config.yaml
d_model: 768
n_experts: 16
d_expert: 352
router_score: "softmax"
normalize_top_k: false
init_std_router: 0.0086
lr_router: 0.000437
vocab_size: 8192
optimizer: "muon_variant"
train_tokens: 1095000000
Below are experts of layer 4 (counted from 0) of a mixture-of-experts language model. Rows are named router (the router's row for the expert), gate (a neuron's input weights, with its number), up (a neuron's input weights, with its number), down (a neuron's output weights, with its number) and show model dimensions 256-383. Each number is 200 + 30 x the weight over its row's rms, rounded and kept within 0 to 999.
After each expert's rows: "gets" lists some tokens that make up at least twice as much of what it gets as of all text. This comes from a sample of Wikipedia text that the model never trained on. Tokens count by the router's weight.

# expert 6
router,158,241,206,220,177,217,170,216,186,264,165,178,180,159,245,201,257,261,233,163,144,207,175,255,197,223,247,192,186,152,176,205,182,198,216,213,229,186,175,204,167,252,187,227,195,196,174,211,183,214,271,200,176,207,198,116,187,158,225,167,174,187,204,212,161,191,167,207,246,189,207,242,211,218,188,216,191,158,177,250,161,202,167,221,171,204,167,231,191,168,141,213,210,205,192,176,213,215,242,174,169,198,104,162,143,207,193,295,192,248,212,194,222,202,155,205,152,175,230,174,171,204,194,235,189,216,176,248
gate0,172,227,195,216,172,170,106,209,174,183,176,155,199,194,228,186,164,213,224,194,213,176,208,201,271,217,207,169,156,146,203,244,214,166,217,210,154,201,150,174,168,204,233,214,188,143,215,193,218,250,204,224,191,129,216,244,176,191,237,181,135,284,196,179,232,155,203,184,221,226,192,235,193,181,185,185,232,210,200,208,198,247,210,196,212,215,212,203,252,129,223,217,225,129,171,222,193,211,188,209,229,199,196,209,225,205,162,143,170,226,201,176,229,200,144,158,174,170,217,187,168,163,181,198,150,222,188,216
up0,176,187,198,207,242,247,169,166,172,205,212,169,173,238,236,197,185,243,167,181,171,181,179,199,194,168,164,229,233,235,215,238,176,207,165,171,179,200,202,215,213,209,233,151,189,232,169,228,171,130,205,228,190,200,175,217,212,237,208,242,251,275,187,205,211,171,188,184,201,214,166,178,195,167,171,216,197,189,142,283,160,269,159,167,200,211,211,236,204,231,227,232,181,232,231,144,184,223,161,190,195,230,203,200,211,140,237,227,218,232,163,166,199,161,239,175,237,172,252,227,224,228,246,187,211,173,213,194
down0,177,181,246,201,228,198,178,204,208,202,166,202,195,195,208,260,210,183,227,232,242,232,247,129,242,216,189,220,262,217,172,180,250,214,221,180,236,203,174,223,175,183,196,225,228,184,264,147,215,204,202,215,200,241,183,215,194,160,129,210,227,220,199,204,164,232,181,169,175,226,204,179,227,197,261,203,260,161,155,128,161,196,209,183,207,224,186,164,195,208,215,195,246,248,216,167,203,239,269,158,252,214,153,214,177,223,206,199,233,190,195,237,236,202,244,192,208,230,168,203,204,246,167,185,179,201,178,237
gets: " the", " |", "|", "-", ":", " The"

# expert 8
router,182,254,233,222,172,179,157,211,170,250,188,165,189,119,259,193,218,276,221,217,129,142,168,249,236,212,229,201,180,176,197,220,106,176,184,227,227,188,181,138,173,235,178,222,237,190,164,214,194,243,280,207,189,195,198,128,182,205,175,175,182,212,222,217,172,240,194,206,237,227,207,236,231,213,203,180,181,147,178,193,155,184,144,226,194,196,168,231,183,173,161,199,219,242,202,175,268,226,246,197,189,208,148,144,155,208,178,241,161,220,210,210,230,228,170,162,152,168,217,179,190,189,165,242,201,207,177,215
gate0,205,197,185,227,155,223,198,226,166,165,210,229,185,127,180,179,196,191,166,225,240,206,204,274,202,198,211,159,176,244,274,163,221,234,144,207,184,180,221,237,177,225,174,209,184,209,196,202,215,225,238,184,177,200,174,165,197,232,216,219,178,242,220,155,247,167,218,187,194,242,185,163,152,176,159,187,185,162,191,196,261,273,203,254,189,183,175,175,112,202,211,201,181,242,242,249,194,188,168,212,160,180,208,170,195,225,204,226,173,156,207,199,174,206,208,198,192,185,183,230,201,203,177,209,283,146,210,164
up0,188,234,197,209,220,209,170,270,171,255,228,148,216,188,146,118,204,210,237,219,265,251,168,220,221,227,215,124,181,223,227,238,177,219,168,187,147,198,226,193,174,233,214,206,253,196,169,180,247,210,221,165,189,196,221,210,220,181,197,223,220,254,237,203,197,181,255,223,225,177,166,211,191,250,209,176,176,252,208,171,195,209,223,123,202,169,229,239,200,190,178,268,213,206,207,197,204,189,199,201,247,205,242,144,193,174,256,198,240,168,210,219,226,245,187,226,245,217,141,179,195,193,199,234,194,176,235,211
down0,204,256,193,177,163,220,169,237,199,233,189,186,180,221,235,164,241,207,184,196,162,222,220,180,209,226,190,218,194,169,201,223,225,183,217,112,229,215,192,212,193,185,193,173,241,216,201,221,259,200,190,233,221,205,153,179,206,207,164,202,183,215,188,229,245,229,229,210,197,254,140,129,225,173,227,190,189,161,229,223,175,198,176,226,201,233,251,241,198,204,220,205,207,261,196,226,206,217,224,199,188,223,230,176,156,204,148,243,215,179,211,209,198,184,239,172,237,159,168,198,206,206,220,176,215,252,208,230
gets: " ", " F", "ed", "il", "f", " f"

# expert 4
router,173,240,218,210,161,195,158,196,175,249,203,195,192,123,259,198,242,248,228,224,151,195,187,242,153,206,245,189,211,169,196,189,184,162,192,214,226,134,175,235,167,270,193,205,223,201,173,217,177,234,190,195,204,170,195,103,186,127,234,158,233,193,199,188,160,237,205,190,224,235,214,212,212,201,203,209,182,151,185,211,168,242,147,203,173,219,173,239,171,91,159,135,206,214,224,158,242,215,227,175,204,187,153,147,151,188,194,253,153,222,248,218,232,193,151,190,149,172,222,126,221,238,170,244,210,187,179,250
gate0,190,188,228,198,180,258,265,210,211,227,223,173,221,216,157,216,237,192,215,201,189,180,155,231,209,199,175,170,243,175,152,189,175,205,171,209,177,221,242,234,253,204,188,219,194,249,177,249,186,233,210,178,172,231,181,180,190,266,200,191,179,264,215,213,171,173,214,171,196,219,194,167,196,152,268,174,202,211,187,211,201,252,172,200,207,190,212,220,204,220,178,221,213,181,178,237,186,174,152,209,212,215,243,177,151,196,230,269,203,185,177,191,230,187,151,158,239,184,172,209,215,211,177,193,184,242,198,196
up0,218,165,216,187,194,201,223,220,178,189,239,229,190,167,225,192,127,164,220,222,113,247,248,195,182,210,225,157,157,176,209,221,238,178,170,180,211,194,133,172,191,201,179,151,215,228,228,209,165,189,204,223,261,207,178,169,258,217,215,204,251,243,190,173,189,201,183,242,216,254,252,217,174,206,184,177,154,216,202,200,179,245,168,171,186,168,200,183,243,172,227,218,191,163,182,212,188,178,168,199,179,194,236,194,195,187,220,161,191,186,160,198,140,178,182,230,233,179,215,200,236,204,279,210,171,178,223,170
down0,171,168,219,232,224,194,178,210,219,207,238,216,235,220,162,242,253,250,150,193,179,225,191,172,173,219,159,213,265,240,165,187,214,207,221,195,217,193,198,162,277,194,160,200,201,268,209,208,141,168,185,199,229,192,221,227,214,192,199,168,224,211,179,212,184,237,209,240,229,157,157,238,172,168,169,207,177,209,183,198,176,220,165,203,204,207,182,229,230,195,210,245,189,190,194,218,207,173,203,206,192,197,205,196,178,162,208,260,165,213,210,191,245,212,193,192,199,208,153,205,203,201,170,258,241,221,225,222
gets: " |", " for", "0", ".", " and", ";"

# expert 2
router,174,257,221,197,130,206,143,212,183,229,172,150,190,140,248,196,248,254,232,186,195,196,177,260,164,203,225,184,181,172,180,229,159,173,198,226,212,173,208,209,163,257,180,221,221,183,149,204,188,218,213,192,189,178,187,105,178,164,206,158,210,201,177,225,151,195,206,206,247,160,208,229,200,225,165,199,188,140,173,239,198,211,161,199,215,203,181,240,183,201,90,158,220,238,186,162,209,196,245,223,166,184,144,175,162,204,222,265,134,229,186,185,221,211,160,206,148,167,227,92,170,221,172,236,209,181,158,214
gate0,225,218,191,139,219,223,223,262,168,174,198,226,244,201,194,215,198,207,204,168,148,191,281,218,176,221,176,196,185,222,196,232,280,119,186,182,235,206,181,172,235,225,226,213,216,202,177,160,172,179,173,145,190,188,267,202,218,181,182,215,187,213,184,185,200,178,184,213,206,175,217,199,218,269,158,173,231,209,170,146,153,230,187,197,231,206,173,190,175,211,224,188,190,242,234,184,162,164,194,155,226,231,194,188,219,256,196,184,187,183,226,182,164,162,164,166,195,209,195,240,241,204,222,190,210,199,196,195
up0,147,162,173,200,198,263,216,173,191,197,171,222,167,201,173,203,244,196,182,240,175,210,201,246,176,209,258,207,211,219,215,212,194,208,197,222,191,167,201,184,165,180,194,231,157,218,215,185,205,243,231,178,209,180,224,252,167,184,185,159,169,222,225,170,197,207,152,184,238,219,194,176,174,207,209,176,168,222,157,165,182,159,273,188,218,198,190,211,175,233,209,166,249,163,216,194,222,180,206,154,259,244,190,184,190,243,194,269,200,201,206,192,159,167,191,200,148,217,249,211,208,226,241,188,166,187,191,176
down0,252,164,191,217,145,207,191,236,187,167,233,239,250,244,191,245,192,185,238,202,222,298,233,200,213,206,156,172,199,213,208,207,196,166,221,164,213,151,201,133,207,218,209,218,202,182,181,279,228,212,217,197,196,192,183,237,224,166,235,194,190,254,245,213,159,175,165,192,182,224,226,221,215,176,192,211,213,161,210,209,172,219,162,163,177,196,201,231,244,140,152,141,178,186,190,215,161,155,167,152,209,233,232,227,198,250,175,182,191,209,212,192,210,247,212,180,168,204,250,243,210,199,161,187,178,171,211,150
gets: " ", ".", " M", " R", " he", " are"

# expert 12
router,173,249,228,230,179,216,108,201,158,242,230,192,206,104,278,200,245,256,213,182,190,204,169,237,215,203,238,181,209,162,189,240,189,178,196,201,232,183,197,234,172,234,198,201,215,199,152,190,194,257,199,188,169,215,168,110,173,225,212,188,249,203,196,219,156,229,213,194,245,205,200,235,206,208,182,190,176,157,178,232,177,194,159,196,190,225,171,245,173,141,116,211,219,230,192,177,230,197,231,191,177,194,137,203,183,211,233,256,183,236,188,184,224,211,157,187,151,192,221,82,188,218,164,242,208,254,165,233
gate0,125,163,160,190,178,178,211,266,175,208,190,214,244,226,213,222,191,140,216,172,166,173,188,218,217,225,246,191,227,199,197,169,197,208,202,196,198,246,264,178,203,213,187,182,192,208,177,227,150,147,207,219,199,201,205,225,222,223,234,218,158,217,235,152,181,204,150,216,195,169,189,198,173,179,208,195,208,195,172,186,277,238,208,153,192,184,194,179,181,216,197,216,207,156,286,177,140,160,220,193,223,211,190,112,253,210,172,206,165,164,173,215,147,206,181,178,185,175,234,208,198,168,173,197,150,212,172,247
up0,136,199,211,212,178,165,209,181,228,200,174,192,211,173,214,207,202,216,177,169,195,168,221,211,161,238,225,170,226,196,175,156,178,182,204,157,186,178,174,179,247,142,181,219,246,185,185,180,242,219,187,196,226,182,230,207,241,142,194,215,162,181,201,197,206,161,208,206,250,211,278,157,200,238,192,194,222,218,130,187,184,222,253,190,126,166,182,170,173,149,161,258,179,174,174,189,150,181,189,253,201,209,169,180,208,245,148,232,228,187,199,172,191,160,242,153,286,163,195,176,198,154,235,177,141,209,260,187
down0,182,198,181,229,169,185,147,183,178,150,238,201,187,138,221,187,222,233,222,206,216,231,150,176,204,167,228,180,243,206,190,189,199,209,238,187,188,200,184,160,265,183,237,181,219,201,194,237,179,260,276,168,224,236,162,241,195,220,213,160,120,146,231,211,206,202,198,211,246,218,184,200,247,186,187,223,205,193,186,203,204,185,204,157,195,266,211,219,201,159,194,177,183,224,192,192,183,154,189,255,227,157,217,155,208,166,178,169,202,135,193,203,142,227,234,179,248,178,241,231,209,186,248,242,199,222,189,220
gets: "8", "|", "7", "6", ".\n\n", "9"

# expert 9
router,178,266,222,206,191,222,156,206,174,234,223,190,193,135,249,198,229,246,222,177,176,187,173,260,191,209,242,203,158,156,187,214,94,182,179,203,227,198,203,203,174,244,208,214,236,209,181,210,180,211,248,196,175,165,180,120,195,230,220,166,183,190,215,208,145,209,171,194,218,250,215,238,260,221,192,234,162,160,186,236,156,220,161,209,180,224,172,232,182,184,135,192,211,235,188,158,247,217,223,163,191,194,160,187,142,211,190,246,184,244,213,204,222,207,154,203,152,183,209,163,199,201,151,236,209,228,173,188
gate0,194,198,185,190,181,215,208,260,139,217,129,235,210,170,186,161,253,177,161,219,214,227,134,214,209,225,216,217,191,207,173,276,165,212,225,219,228,250,209,205,226,203,182,233,209,202,138,186,192,220,127,164,179,271,227,227,202,194,148,172,166,168,241,220,237,206,227,246,166,262,209,211,167,151,228,163,192,197,246,146,189,176,237,157,178,216,196,181,160,232,226,265,217,235,256,159,208,104,206,209,163,181,173,239,180,181,172,157,234,189,219,199,199,187,216,174,190,239,226,215,214,215,163,211,243,153,212,208
up0,209,153,185,205,178,232,191,241,188,164,211,256,146,153,200,236,181,186,163,224,226,248,220,171,226,193,168,224,195,208,235,192,155,166,187,222,203,241,224,234,199,249,159,234,194,231,165,204,245,226,198,218,210,255,216,209,212,191,210,209,208,221,245,202,197,191,219,214,173,220,244,188,149,149,160,232,197,218,230,219,124,167,248,188,238,221,170,171,183,248,186,223,277,190,211,175,197,200,179,176,178,190,167,213,168,199,202,258,256,192,218,189,182,217,234,183,172,150,225,205,176,176,186,167,163,244,205,190
down0,236,212,213,226,187,145,162,210,233,266,230,158,242,216,206,248,187,210,219,213,135,180,195,191,191,161,184,225,193,178,218,221,207,160,163,194,223,194,174,205,212,178,212,226,211,166,178,243,204,196,227,193,150,209,255,204,207,204,194,263,221,143,216,211,151,228,206,241,239,240,186,229,238,164,184,158,186,187,266,193,206,211,197,182,226,170,211,230,262,202,183,238,156,202,189,201,176,160,197,201,179,159,193,196,136,169,144,183,200,159,204,220,207,212,199,206,147,223,221,218,214,203,237,237,167,213,262,229
gets: "2", "1", " to", " R", " N", "y"

# expert 11
router,169,259,213,220,167,199,134,197,171,246,189,164,187,113,266,189,221,261,205,198,186,207,183,257,184,202,231,204,179,157,189,232,164,192,181,184,211,203,195,260,162,237,176,207,232,207,169,223,162,202,248,224,165,182,178,104,196,194,220,190,175,223,207,218,158,226,181,191,246,200,203,226,194,217,198,199,189,140,182,231,203,195,175,221,191,223,164,252,181,155,149,158,200,215,230,165,220,209,254,236,193,196,165,200,176,222,246,271,187,249,206,184,229,190,158,179,156,169,212,201,179,239,165,242,216,231,163,266
gate0,168,181,200,222,247,184,149,179,205,183,195,220,236,256,232,211,233,130,195,203,247,201,237,146,172,203,227,240,208,182,198,252,199,215,184,167,205,146,175,174,184,176,179,261,212,215,180,182,192,201,221,207,228,143,115,188,181,232,200,159,167,145,189,214,230,208,195,160,171,227,232,188,221,194,155,166,158,164,211,154,183,188,182,209,237,252,206,166,187,203,212,191,188,248,195,224,208,166,203,251,238,204,165,208,226,164,173,206,228,229,191,175,218,243,154,199,208,184,211,224,212,207,206,171,202,214,173,183
up0,220,199,213,155,185,175,241,200,210,171,269,229,140,218,238,198,255,217,189,149,202,178,231,196,195,166,174,188,203,203,187,178,163,264,210,196,207,131,185,207,194,204,209,192,233,224,177,177,177,211,165,232,231,251,215,242,176,177,259,200,213,242,207,203,195,173,255,232,177,201,203,281,151,196,182,174,215,171,246,205,207,186,195,190,176,195,222,231,139,219,236,140,187,171,240,225,182,154,154,169,226,242,219,185,216,198,252,210,169,174,244,143,245,198,250,147,156,214,190,220,209,183,186,210,219,215,230,241
down0,220,241,176,213,247,204,176,159,173,148,196,174,157,160,160,242,208,177,216,233,222,241,192,221,231,188,282,234,219,220,190,216,202,204,205,237,170,244,198,160,253,163,202,257,194,143,178,212,231,205,192,217,212,228,195,195,146,178,198,161,198,208,207,203,155,270,258,172,210,178,269,195,209,201,173,198,165,159,215,211,178,157,199,157,181,246,241,121,209,205,237,233,162,190,235,220,171,221,189,230,202,226,251,220,193,178,195,182,200,158,181,235,209,197,216,222,213,201,243,182,225,179,180,217,178,226,142,228
gets: " ", " (", "\n", "9", " |\n", " \""

# expert 5
router,180,248,235,221,181,182,165,215,167,244,185,218,179,100,266,208,251,234,226,165,170,206,176,260,225,216,239,191,148,195,192,193,113,179,204,209,210,187,189,247,172,218,147,225,222,217,163,179,184,206,232,194,158,140,193,115,178,197,247,188,206,209,204,234,159,190,191,197,239,172,200,218,261,213,208,213,180,124,173,211,156,232,166,206,163,207,186,219,162,147,99,203,219,222,192,161,233,225,246,221,184,208,111,214,160,202,207,253,177,241,210,191,219,194,158,179,162,183,206,150,189,237,150,228,204,208,180,229
gate0,208,200,218,160,234,216,196,250,141,200,190,211,237,220,184,173,174,165,234,168,194,223,222,225,184,229,208,246,232,184,204,172,178,226,235,210,188,173,217,181,163,140,197,156,221,221,218,212,185,207,187,169,219,222,194,174,256,194,203,201,179,239,186,216,247,256,247,240,239,223,187,204,199,213,179,184,196,205,221,208,212,249,205,265,215,231,213,246,193,173,212,173,199,234,196,205,212,189,170,250,212,189,159,216,261,183,196,233,214,216,215,224,219,228,236,197,226,222,199,197,195,131,183,153,227,228,157,214
up0,194,174,230,200,218,209,188,193,226,155,181,216,174,234,144,177,182,165,222,232,197,219,243,178,174,259,223,166,184,170,219,177,202,163,233,180,229,208,229,216,182,175,193,221,220,211,251,188,184,168,182,203,218,195,147,146,220,256,133,175,182,221,181,212,151,176,163,198,180,196,197,185,161,195,234,155,188,233,199,203,210,179,181,238,213,277,196,194,170,171,220,232,200,220,221,249,212,252,228,189,219,228,235,158,237,171,213,192,217,137,170,209,163,197,268,209,133,228,184,174,194,259,191,212,253,194,201,221
down0,191,208,214,243,227,219,194,145,195,228,232,241,206,192,208,186,175,230,212,206,202,195,224,218,177,169,171,190,236,278,248,178,243,186,261,188,181,159,202,181,189,202,200,155,206,212,179,218,218,161,207,164,179,203,217,195,161,226,158,236,242,141,219,185,169,182,237,178,170,147,213,189,205,196,206,241,161,167,202,179,181,221,199,265,155,211,150,184,221,192,229,239,212,172,218,191,191,131,171,176,194,162,211,195,238,171,197,201,161,208,190,186,224,168,168,188,200,163,225,179,185,188,233,204,242,157,196,145
gets: "2", ",", " in", "4", " S", "s"

# expert 3
router,178,254,214,203,165,185,136,217,149,238,228,174,188,148,259,185,238,266,217,185,160,180,174,249,222,219,243,196,181,162,178,203,166,166,176,210,226,206,166,219,170,238,154,211,234,223,184,273,186,223,190,212,169,188,177,118,167,181,205,178,201,208,209,145,151,206,186,199,230,184,205,230,252,210,192,204,184,145,194,232,169,190,154,221,230,207,175,237,189,229,151,199,220,229,212,179,208,211,241,214,168,175,152,157,152,214,179,260,150,232,204,194,244,213,144,186,155,168,218,193,172,167,161,238,200,173,185,268
gate0,229,211,152,207,213,174,184,169,172,208,194,219,214,171,163,206,209,242,212,247,167,171,239,186,248,189,209,205,266,235,201,229,207,195,162,177,224,203,181,249,175,226,246,167,209,188,188,215,172,215,236,253,211,240,180,174,217,214,189,160,181,200,163,176,204,206,218,153,185,145,207,216,180,182,251,215,237,222,235,212,230,222,206,172,196,205,164,200,208,207,193,192,182,237,146,194,180,204,187,199,162,156,156,191,182,183,160,197,209,219,240,147,201,163,214,190,156,192,132,256,246,225,179,185,186,239,144,142
up0,240,150,203,183,147,218,196,183,225,126,170,206,185,195,218,202,249,234,149,175,170,185,180,195,222,172,187,169,216,183,164,259,180,227,209,201,196,190,192,214,210,229,227,191,181,231,250,208,248,193,221,213,239,119,195,225,206,195,196,223,210,205,221,216,226,231,181,232,211,253,233,233,221,167,205,200,205,202,215,235,233,200,225,176,224,213,173,195,205,166,226,218,230,210,177,228,242,214,211,176,183,176,166,196,267,130,177,175,203,102,162,166,255,190,166,221,177,191,182,157,223,246,211,227,183,160,182,185
down0,252,223,234,225,179,167,197,192,151,167,206,222,182,188,187,225,160,179,164,147,206,192,265,213,253,121,205,233,240,214,168,166,161,132,206,163,144,202,184,187,173,191,181,201,238,157,196,213,224,250,160,145,173,181,184,183,228,196,196,192,189,196,185,262,187,238,169,171,175,180,150,218,241,195,226,203,212,201,215,235,94,222,233,191,211,222,128,229,221,158,223,228,152,153,185,192,291,184,205,162,234,181,192,168,228,215,171,183,154,204,201,236,164,188,212,166,212,259,210,187,228,129,207,216,179,250,184,211
gets: " |", " of", "-", " K", "\n\n", " He"

# expert 1
router,175,229,249,213,186,234,144,200,152,227,200,187,180,114,250,191,238,253,222,193,134,179,197,249,165,197,243,198,161,171,175,228,200,179,200,207,214,207,180,241,166,257,173,218,236,195,178,214,186,224,216,179,173,201,173,107,184,215,230,185,151,198,214,214,155,230,171,202,236,209,210,243,247,221,198,213,187,144,181,241,185,227,166,206,183,220,189,249,182,211,140,225,202,235,215,156,253,203,234,148,194,194,106,222,155,213,201,264,171,253,205,191,238,210,142,183,136,156,223,151,206,212,164,237,202,234,166,257
gate0,180,171,204,205,159,192,223,196,233,236,257,236,247,233,163,199,207,218,216,198,237,188,222,120,213,252,260,173,187,250,174,198,164,225,230,198,229,217,218,251,187,220,259,184,238,174,150,207,162,233,177,220,208,215,146,221,157,193,190,198,224,161,229,241,193,185,188,197,195,198,208,199,162,202,210,240,202,226,255,230,170,192,238,203,187,227,212,181,161,206,198,118,185,210,201,207,179,225,199,205,204,203,190,204,199,186,226,212,211,197,254,184,165,218,217,218,168,159,236,99,166,172,136,208,205,279,171,156
up0,200,220,169,127,148,208,196,202,207,222,186,204,220,154,183,213,214,183,178,178,181,199,231,191,141,170,197,226,213,237,143,178,207,220,220,198,182,148,200,224,204,192,118,227,219,198,172,199,252,182,167,222,219,212,222,247,138,213,184,243,155,197,217,172,166,193,221,224,208,163,165,186,154,219,212,172,217,250,197,246,195,180,208,229,204,201,180,170,215,182,207,193,201,215,224,233,182,255,198,299,216,246,215,218,170,188,269,216,195,179,228,231,150,260,216,218,220,193,147,218,206,183,185,204,161,221,268,146
down0,184,249,179,204,243,181,208,251,228,217,215,192,201,247,232,198,169,227,215,201,168,231,223,202,216,172,212,206,226,176,181,223,210,190,278,218,181,239,204,231,164,196,180,220,196,128,204,259,208,221,233,159,203,178,214,211,214,253,234,208,154,238,151,251,182,225,189,206,227,206,196,242,152,177,209,201,256,189,233,209,203,221,185,203,212,206,178,219,198,204,240,185,228,144,192,187,199,225,147,225,199,208,174,178,184,198,212,203,160,213,275,216,226,182,222,222,225,187,222,218,177,214,245,185,198,149,173,254
gets: "1", "5", "9", "7", "3", " a"

# expert 15
router,181,254,197,215,175,178,150,213,163,227,202,185,178,99,248,198,230,246,241,210,188,195,171,252,163,199,239,190,188,172,189,210,112,186,173,203,230,201,184,177,152,250,222,207,209,214,178,214,181,248,271,197,197,195,196,124,170,215,207,205,184,179,180,178,165,207,172,219,253,176,218,211,164,224,190,208,181,144,188,245,133,218,147,199,206,192,170,247,165,210,137,185,222,232,219,158,185,212,241,181,200,185,121,202,167,201,208,265,153,224,227,187,220,217,168,182,159,163,225,191,179,224,190,243,219,189,164,237
gate0,228,193,212,236,218,180,232,192,174,218,204,173,215,195,208,214,157,238,229,189,180,172,159,178,216,259,230,217,237,209,175,153,233,201,219,234,207,195,192,187,143,253,204,234,128,189,187,197,209,190,193,220,215,204,200,223,204,233,199,188,198,226,194,203,136,216,190,172,172,208,186,198,251,202,159,191,178,153,172,156,211,182,259,169,150,213,207,199,212,184,204,186,205,237,237,224,187,210,175,191,168,211,171,192,244,180,163,212,192,191,186,187,253,149,204,160,196,213,194,176,237,194,210,210,212,242,177,219
up0,210,171,207,220,216,221,185,237,232,111,239,141,234,184,197,220,163,164,152,216,198,230,202,210,178,186,117,248,231,197,220,185,177,251,218,161,205,180,177,177,197,268,205,197,231,178,217,161,147,201,235,195,209,127,216,189,269,186,203,229,188,214,232,185,131,171,231,253,218,229,219,195,182,218,258,252,186,146,169,243,213,208,162,172,247,184,181,224,211,140,217,214,225,177,240,189,184,186,158,151,141,208,192,212,222,151,184,203,226,235,218,217,213,188,173,215,206,227,234,177,227,165,217,177,227,200,150,219
down0,226,279,177,147,188,226,152,211,232,205,219,174,200,217,242,206,149,250,225,220,244,176,188,199,230,178,160,218,205,221,207,195,145,306,229,181,212,243,215,156,225,171,184,212,227,221,199,211,178,189,182,143,175,172,214,150,119,159,181,151,224,182,209,205,231,193,232,153,195,171,250,289,178,215,210,247,194,220,177,163,167,193,164,243,185,157,263,200,253,132,144,188,173,185,192,172,159,229,248,136,210,187,218,203,223,207,226,171,215,237,215,205,155,213,228,221,210,211,231,217,182,196,215,209,201,218,166,209
gets: " the", " ", " S", "s", " at", " of"

# expert 7
router,175,241,227,234,164,202,147,201,172,233,201,189,181,116,257,182,242,263,204,186,160,135,176,245,192,241,230,196,160,176,180,265,215,164,206,212,219,210,190,222,173,245,170,217,225,204,177,210,191,244,230,191,176,150,191,99,179,203,215,190,179,220,204,164,143,239,192,211,243,204,193,241,211,217,205,238,175,148,172,245,122,224,151,203,170,201,165,255,181,186,147,238,209,217,195,163,273,233,252,213,188,198,130,181,150,203,200,276,174,246,234,213,226,221,141,179,157,170,210,136,199,241,159,231,204,188,177,210
gate0,167,178,203,200,234,229,162,167,145,155,236,232,193,122,162,206,135,237,215,216,223,175,202,171,210,168,161,195,196,228,198,186,235,164,236,183,170,209,207,208,201,193,190,208,213,149,153,216,177,176,240,181,172,186,206,160,152,180,242,203,156,219,218,197,164,216,190,184,218,236,205,228,184,208,207,187,174,176,161,206,191,216,204,148,191,167,148,175,199,130,222,179,114,196,148,179,180,217,257,249,163,198,253,208,184,208,204,155,177,186,220,187,184,231,193,250,187,240,234,176,158,177,178,178,231,181,197,221
up0,199,170,186,202,183,225,239,199,225,221,238,175,196,252,153,182,244,216,204,216,185,208,213,156,267,193,288,254,246,213,167,187,189,168,161,187,208,177,185,231,175,191,231,194,234,219,214,191,144,176,238,140,185,191,191,208,172,218,194,236,160,146,205,185,172,191,257,185,220,220,146,228,152,187,218,159,217,141,154,184,274,195,204,179,160,228,180,243,185,238,156,204,202,201,206,190,155,162,229,201,217,152,168,160,182,213,179,178,270,207,194,141,207,136,224,262,234,178,178,208,252,258,206,161,216,174,205,225
down0,204,218,139,165,189,164,213,190,201,245,190,206,155,211,265,180,198,181,192,189,171,159,229,232,172,160,207,247,202,246,199,198,194,198,213,244,200,187,247,254,231,205,223,201,197,226,187,187,224,165,213,197,170,149,230,217,177,141,244,161,224,200,222,208,191,249,235,231,174,175,188,269,167,203,217,191,248,199,201,222,221,221,170,153,241,262,202,216,191,193,156,185,200,186,217,213,265,120,189,178,139,230,202,199,268,213,219,179,213,204,180,185,179,174,224,187,215,181,217,239,184,157,151,172,164,220,151,192
gets: "3", "0", "\n", " The", "5", "6"

# expert 10
router,177,237,214,217,176,175,162,219,173,239,144,185,202,164,233,202,266,248,224,189,167,126,158,250,205,219,241,194,183,166,188,237,141,193,211,234,231,171,191,170,169,222,238,202,226,210,153,175,200,270,226,195,199,197,181,114,176,187,205,197,214,189,225,182,169,223,176,192,275,187,227,234,278,221,205,214,177,151,194,226,195,238,166,194,220,216,168,227,179,200,156,157,226,232,211,177,203,216,229,170,183,193,126,271,161,222,189,300,154,224,221,202,238,197,156,185,150,189,219,162,183,205,162,231,204,199,168,219
gate0,226,188,246,116,219,183,191,237,225,164,148,178,190,192,205,214,237,186,193,230,166,205,257,167,255,220,215,218,160,178,196,177,256,188,209,200,172,256,230,186,225,171,282,193,212,147,237,182,178,218,220,221,215,169,213,199,197,146,120,220,193,188,134,185,242,165,203,212,215,120,132,213,214,184,214,164,202,173,178,231,268,160,268,162,195,174,182,153,229,219,256,202,207,239,212,183,199,210,203,198,232,201,203,223,192,211,186,204,175,213,242,236,193,208,233,194,203,209,238,188,211,244,223,219,221,195,216,213
up0,158,222,191,145,219,207,233,169,213,215,204,193,206,202,169,176,212,203,219,227,186,229,158,166,204,213,199,181,216,210,194,140,199,188,236,194,198,176,228,201,208,197,231,199,226,211,238,153,197,193,214,191,185,242,220,180,235,191,193,213,172,187,214,225,200,252,196,179,178,149,155,227,257,190,241,223,230,216,175,192,208,206,192,201,212,197,221,205,171,202,257,232,208,243,178,218,164,167,150,220,252,186,177,173,224,190,179,217,236,190,184,160,192,160,155,198,188,205,226,181,207,217,208,180,170,165,191,206
down0,218,201,202,186,168,226,175,179,189,184,170,246,217,136,184,195,167,220,211,173,231,189,181,233,164,193,188,250,194,183,211,151,230,163,191,151,219,237,201,192,164,191,174,222,199,257,182,171,216,156,166,197,188,206,221,219,183,244,267,291,164,217,196,241,242,228,170,221,214,177,176,217,222,222,191,199,231,224,185,183,234,251,219,175,200,247,211,201,225,176,189,231,196,219,242,266,261,241,190,141,256,202,167,158,201,182,192,249,197,182,247,176,210,155,195,224,246,145,241,168,184,168,197,196,212,234,200,241
gets: " and", ".", " ", ",", ".\n\n", "ing"